python train.py --num_hidden_layers=12 --hidden_size=320 --n_experts=256 --experts_per_token=8 --d_expert=32 --d_shared_expert=64 --hidden_act="geglu" --moe_layers=[0, 1, 2, 3, 4, 5, 6, 7, 8, 9, 10, 11] --router_score="softmax" --normalize_top_k=false --routed_scale=12.8 --balance_loss=0.00109 --balance_bias=true --router_z_loss=0.001 --shared_expert_gate=true --init_std_router=0.0335 --lr_router=0.000403 --num_attention_heads=10 --num_key_value_heads=10 --head_dim=32 --vocab_size=8192 --norm="rmsnorm" --norm_place="pre" --norm_eps=1e-05 --positions="rope" --rope_theta=10000.0 --rope_fraction=1.0 --qk_norm=false --attn_scale=0.177 --tie_word_embeddings=true --parallel_block=false --init="normal" --init_std_qkv=0.0365 --init_std_o=0.00745 --init_std_up=0.0365 --init_std_down=0.00372 --optimizer="adamw" --learning_rate=0.000738 --beta1=0.95 --beta2=0.98 --weight_decay=0.33 --lr_head=0.00783 --max_grad_norm=1.0 --warmup_steps=262 --schedule="wsd" --decay_fraction=0.328 --decay_shape="pow" --final_lr_fraction=0.05 --batch_tokens=[65536, 131072, 262144] --max_seq_len=512 --doc_mask=true --train_tokens=1624000000 --max_steps=12174 --dataset="wikipedia_en"
Below are experts of layer 3 (counted from 0) of a mixture-of-experts language model. Rows are named router (the router's row for the expert), gate (a neuron's input weights, with its number), up (a neuron's input weights, with its number) and show model dimensions 32-63. Each number is 128 + 24 x the weight over its row's rms, rounded and kept within 0 to 255. Numbers have three digits each.
After each expert's rows: "comes after" lists some tokens at least twice as common just before its tokens as in all text. This comes from a sample of Wikipedia text that the model never trained on. Tokens count by the router's weight.

# expert 8
router:105104111110127166109129134135130114090086128155110093109134166151136092132139160169145160108104
gate0:158105098077143112081183130123144097110130121110129147152092182101096129144083152114100129120153
up0:092136134154107129173107136117122103131108176126118143092168089132158163111163129125132140148101
gate1:137116164143108092129139138141128119118137127149118110104137138155114132128162112120109126146154
up1:157110149116110066129155137148131157138097102147158159137145147138117137140166091134128118118135
gate2:145147093100137136113142154118092100078143169147138157088125142136125106123107111130125142125091
up2:138171114134146133146119137125133143114148128164136144130088127127110110121128106122156125103106
gate3:107127102180126155140154128106105131116140101149137105136115108178139171150130160106108111131151
up3:146116163100121109100114121145136112140110185085116153111145123116120131111146139175124172155099
gate4:174127121138136112127160135151081139074117132137157152112138127108145100109141117105150129121113
up4:123144124118118101121122092105164116143146153108142144099117136146135144128159137115130146108095
gate5:125093103146140161131146099095101123121117087123131123126103103162134107130140094169150136130134
up5:149113123158143141146111086125098152154126092148130109146109100162131130117122099148154102091129
gate6:130137124122123178152090141147142082114104172155139162093133181136149117139121126118113100080098
up6:157098117109102085104144160163127119126102140136098117131146103147132130147159136164136108106160
gate7:132156122140121144105159161121103144094152130160118116118124120138127123084150173139094146101144
up7:126170164139133149131129154138092153113125110159159100125098140141131128126158138148108117131169
gate8:130112097153135141105152104123109126136129138111144157131079170127131082117142128101084142085121
up8:122150131106122107139091140115119126108105150121141139092182131129171154123145116146120130183133
comes after: " P", "P", " p", "p", " Pa", " re"

# expert 38
router:159142116143120119088130132120150063134072129149127121066119159150160104116161116163078136107119
gate0:152134163127158095151132118130103105118120087126143155130085123120151157124153126118115126142129
up0:118106150124116062148124120116160143083130103161094100152132128182138119153127134103151138154131
gate1:141127084165101110118170164136159151121169138140130123162135106091123096121135120101162136085135
up1:106116172108152174140092121101100111112076103100125112099127162173119109132124167180104126160108
gate2:143140125140149105138121117123123132138116176143140131131112087115130140120102117123121107132134
up2:130131095129074143115164118127150146142139114126119146113186134133103139093157116143088125102108
gate3:146132136099139119115149148157127119153106111151099151114100146095131121110103133120108101099140
up3:108136131117154129112123119135125102124088122125120171151133151110123132140092131112119109112141
gate4:132121133093171103123151112121117177110135140161122146099141122132095128110100114110114147133147
up4:127104124143126145065115138130140137138120101142133144115079097168175127146112125132105152145135
gate5:127109145166146136142102085127077113118086137119109122139116149107114143109184125155105151127146
up5:130153169154148131084106102147096110149110119146145168133125146104127116133188105099093136124151
gate6:148125124114130177131111098142118119141090132117138142131107108120111146158145133144104133100070
up6:133151112095124171158124098147092101120118151134119158102129132128102135161165131150143128118079
gate7:116148060086105116117145147101114120146109120131159114127135141144147102125143150127166133135127
up7:114180091100127109102125124128159148151119128158142157109157101144159112158137127130115128136134
gate8:121122123173106167097144145123166094126127176090129137212127131146103147093156141121136160115128
up8:097127092079153127132109122128094136094079134145102115080113165113163091130125143146126128158079
comes after: "s", "ra", "na", " Ra", "z", "a"

# expert 228
router:128085137142129157113116157155126124119108148124090093116179135110109125125131127166114146112083
gate0:166101070129134098146158143096108134148134114124138153169130104121106123120080103123093125123106
up0:126156129142143091111134140162119156124119117154065145129132151147149141157119127128158126136145
gate1:121145143120122117135096139141146148140111138074109148138176119106120151105150126125130133119130
up1:113105104156116140104156127116118096122142129174161115097094141150163083143136152127120127144111
gate2:113152084120136154142126119142130100142162108126098149147119127099162149135100111142129135141083
up2:137106150126123100084117135114145126103089160109155091098152149149110099104146155150088130111182
gate3:140126169097123144158145081119142132126150158101150129193131110157164143151113123123137133098154
up3:107147116094142135101090149159128178144148163198112104117131076121111122146148164083143128116116
gate4:156126142094126126135107155122098127100128115125182158140097100117160088142124142149116125152120
up4:097128115141120129088148091117134113135126161109070097108143167116099165099154108125106157106102
gate5:058144114125154141177107068152083125122099166142159141117156131142143107134134106112147155138115
up5:112134101102124127116160173116132135094135143168100122134077144137150157122129151132101129088098
gate6:127102120075089136112124169151096112149155110138133168154128113145083147117110149112123182158141
up6:130108150110078126114108172157094144150140129129139148164136108107091168119117119087121156147126
gate7:100147080126135158151108088121144115138119110137126097104112130161167155133151132117121141154147
up7:147129175112085103115146131117146125079098152109121144116151128157093090102134163122111134079103
gate8:150141087112138104149104132122118153085051141132113119081144202138127090094161150078118124100080
up8:096142141147110182100143111100115093113133148104119163143097097146150131122109127166105144167146
comes after: " G", "|", " Ro", " M", " P", " C"

# expert 213
router:103114061113125139104130124096117103097083146125100110112155145149147111108115133143115151148118
gate0:115136140093121137097081151127122125080122128095086112097090148144155156134123098151130124111040
up0:118092122168111141107161107143106090111127128129141108119153158137134095118137122175114175129151
gate1:151137088144161163124139100102121134134116127126142110127113103105129128178132161145154134094099
up1:134127169120134119098123077144117132113108160125098140114157151112135129162124122118116133090078
gate2:122104136115097125119162143092109205153171089116171109138099096121124121132110127101136128159124
up2:171145115172116130128119128116166131144132143137108131110089143129087086127148134133123104163124
gate3:126159139172115092128109121135056105131116131139131122144158102131134133159136108102151105116108
up3:102101126137107096151133144128103127138158124117154137169127152198101127137137107135068147184128
gate4:141138138125127131121104157144126129130120120101170125131164094137140136137119144135118137114159
up4:142121098148082145123091115135111129112126091118162070119155104136128152120125096155146119112136
gate5:128156147095130105141181109173129137119116155117135124069099147133149132119119142138138175071125
up5:133176128110146112180162111152135158138119143119113157123121097105126144135109120099147107094147
gate6:119078136121116131066133122154099137141125131128103112118136152085147119084145120096145125118115
up6:134131092107135164134136100116115142149100110128113106117130119079149056112143119132161110127124
gate7:128169074149118117096148117109146090123184134177127126126153116120098143105134151180103114090102
up7:152129133106116171139104097130062144102125093120079166151140128132185177150109114141095133170112
gate8:137140150139111113129126158111135113111128124122140105085143159127089124139104079109115126148093
up8:116154127103163083100151100088125144105156108173133134138088125109097154141082131059128108172134
comes after: " In", " the", " in", " (", " a", " there"

# expert 61
router:081098097113129142113085133111099104084121149113122100104142153138162118114118154146121175178127
gate0:159129138079149092184169088144104155134158117114125132123100099110122127088125114120125130122108
up0:141119168130123109140130154124082138132079111079148106133146165147114125127150140155130168132154
gate1:158110135092138126155143105117192141144176110104151123156126099144171166144116129131092107120144
up1:083129104162115146107117153117085093096096170148094128100131131121104091125150154155147159112102
gate2:118153131119126113118117126127142115123105168104176116133129080090100189159134130129091164116158
up2:113100134145108113113135124110099121147111127189142135141071141181147081153173138119114096115085
gate3:118126161152125119159113118105095135142085150097116107136143106174105094112127147137143129144116
up3:136155160140141115152111136120081136122113135149141116148176106165085096142109143141152133163135
gate4:157130111158146124131114156120102138124148113106145114157133121134131175102124129118134140107106
up4:118151155130117098141128138126132115146167135125087124142152139102141156130134098087123173172081
gate5:099123140127148117124121120131129120159114147110117127132137160126128155166158124111125120128112
up5:114130132135143098122127097128139127157132138112125127149124145123124178167151112089139126145125
gate6:160148112099140117135122126126106137161114147127159115106124135114153132073116144102151136118163
up6:087129151135138152129137121136158107087160125130104133107152113119089130154166116175110123124094
gate7:156142126085139099145182115158115121129110119144122143163170155088181102167173098121144129133115
up7:124116119160116156111068151093151115107129141109126099085085100175090155121082148147120144118122
gate8:136172098117150106178166123142156155110188156140137099141112068119122121100141150143111117131139
up8:157067073135137149105111195143120127120115143129141119116133160162146118113132149145148146102094
comes after: " ", " the", " \"", " The", "The", " its"

# expert 104
router:070109139134140154106101172141133122088087160102125111122145145144144147134134158170124174119104
gate0:143151126126162154118142165123152104138147117161124158128113159150100156134093146177134114136114
up0:107100105136096140140133071120096122095108137097117089107130095120155117106174128076105144112124
gate1:140121145130118100140128151131153153083132095172143080160152180120131120083128118123151108126125
up1:131152136156145130157166131126155135076152112116141100146155182135157153089125139107169101108077
gate2:132156141120141136123082112107118140152145137136114108073123126102121147110188159120112168127107
up2:142106105166117093119157157126128105106127130140124116162119145150125096138076107151136100139157
gate3:116096145116113112138136156100125118165120073178094112140130130170085132123119125115102131124126
up3:130144112106151129097158136090140117093143097123176130159145090152181101156129132118140116152157
gate4:129178152111113145156156142118136115172103109138138118141111112099170110091131127116117131116106
up4:137120113126084113162144099131120135153102163155130110140148118131122128129124140123155131125159
gate5:151173163135116163157133123130076120080106106134098117136124141119110109092145098132125113125126
up5:121073096137144117088137118112148114139145144136122137110123104155156144143114169170123166124115
gate6:108145136099148127089165150132118134113157099180163140154169151133135115097166150107095141138139
up6:117146086158139113149080119111165139122111112078121124112101083117148126110082131136135134166119
gate7:115157124089136088103151160126109159132135123141103140180129125138109092169078112108092138142139
up7:137121158142129106117121145107133156161099148123155126145163143142158115138114123127125161155122
gate8:160149095160161159148149122142141151116164152152129133104127102101111138135100122138090122163111
up8:121128148160117126110136152138152135134094120116114147123120171128096131149119150122148149122148
comes after: " the", " The", "The", " Do", " No", " I"

# expert 26
router:114087122136099129077142123136122088125097130110144133128158129145160115106134139151109149134128
gate0:102138110135121150132104192124130168133113127105185142133124154143123150120116091146092132091098
up0:122104125110155113116148091121110105110123181120073110107128126116144114115157148093135135172147
gate1:156153147135141102102124116086121128136171139171108131114121106148151104126141181106156123131135
up1:087088101105127158164119168172133147123092106089186139138130135113090113127137064143098134129117
gate2:165111137152118172130144099123109075122101116135119099118105125117119180119144102124115135120141
up2:153164166184103130118149109132110092130120109138108140137094129128155139133175120110142110094148
gate3:065105098091112127120153089083111129141128127150134120126091120094097118121125088155135169127124
up3:148156105144154128147150141128101087101093143094113096115155168149131143112135150125120137161096
gate4:120146145156094186128113163140117121102091139146104092125132151151156134113111137135136130133088
up4:119113111132145114137133134103134118137151144136160121115101150163129122135170103133074153125171
gate5:100075116096115155118095116130126094130100169139128132136128102120161169113121137093103109111084
up5:113088144123089134127097094120134088156133144144148139161101101107164185116136115075120095096119
gate6:122139126085134123185074107115138110124119113124141114091134097147140146142134131129145128113126
up6:163155132092134105172082112147143126156104085132148142099115097141146162166130113085160103105148
gate7:102078119158163121100128073108102081146115165120137138125110127148149132126129111149093145119152
up7:151194107093089129168184169126138142103133099118106102105116127089131135117124161118146129144106
gate8:139074119178110161130154123153132138135125156153121122132108117107165164150110155108086122104132
up8:153079146179107132152156141156144165151135143154143115157113107115155159149097157137084120107143
comes after: "'", ":", "idae", " Peter", "ia", "’"

# expert 29
router:095122141120120158107100125120105102105108140125099092093156170129107082106145152171132148123115
gate0:160113127120106100120129145127128172133144113114117114123127111097104097111144129155141126135087
up0:148140126102113091154112126125137180126131125091140126130112103099086116140165114153127117144113
gate1:146115133112119120160150125130127122163118093109139113102138158137099177131152113142180148135101
up1:106116131136102130166137131090151130155151124128109134120140129142107162113141099091127146146086
gate2:159099108160089124130120132150127105122083152144117102085149127158150152140182135153142160116120
up2:191139141153094121168124144191161124159121105152131127106149099124103136158182091102161108104145
gate3:136111155154121114129134089123128161135076117130158130146142129085121107121164132084155108140135
up3:161172141126115083090133177163161118138137191163152133080127139156123111148132108136082110108130
gate4:115100118098155122163122105118117148109138097120152114177134131147084093100104125097161125119150
up4:116107157145116132121118120131070163115086114127129134108113142185164172157147113144129116163105
gate5:142087097097132116135130082149139060152112149154087097106133137142156130095128132107127146095121
up5:155156139099142114137143094167162096163153157160108153126129110115105124112123100110153109084139
gate6:106146089118188095148155162145118152129148111172153100126094190158088101137109149132154127134136
up6:137161102107166065150126179164134157151156105147169110156106173162085118154099148118121099110154
gate7:168117126149125093130156120092085121127141122159156151116168169075143107114116124127113123135125
up7:183139137171107098132167128117106139150156114170116163096182157075134096133100104134125102128127
gate8:104159114121174112113117111106097096130118164154135129138100158102125155084154116132113128115163
up8:154130125177118125121073113101102128139139152139155162095143136122106154065128118150066130128150
comes after: ".", " of", " D", " Er", "er", "y"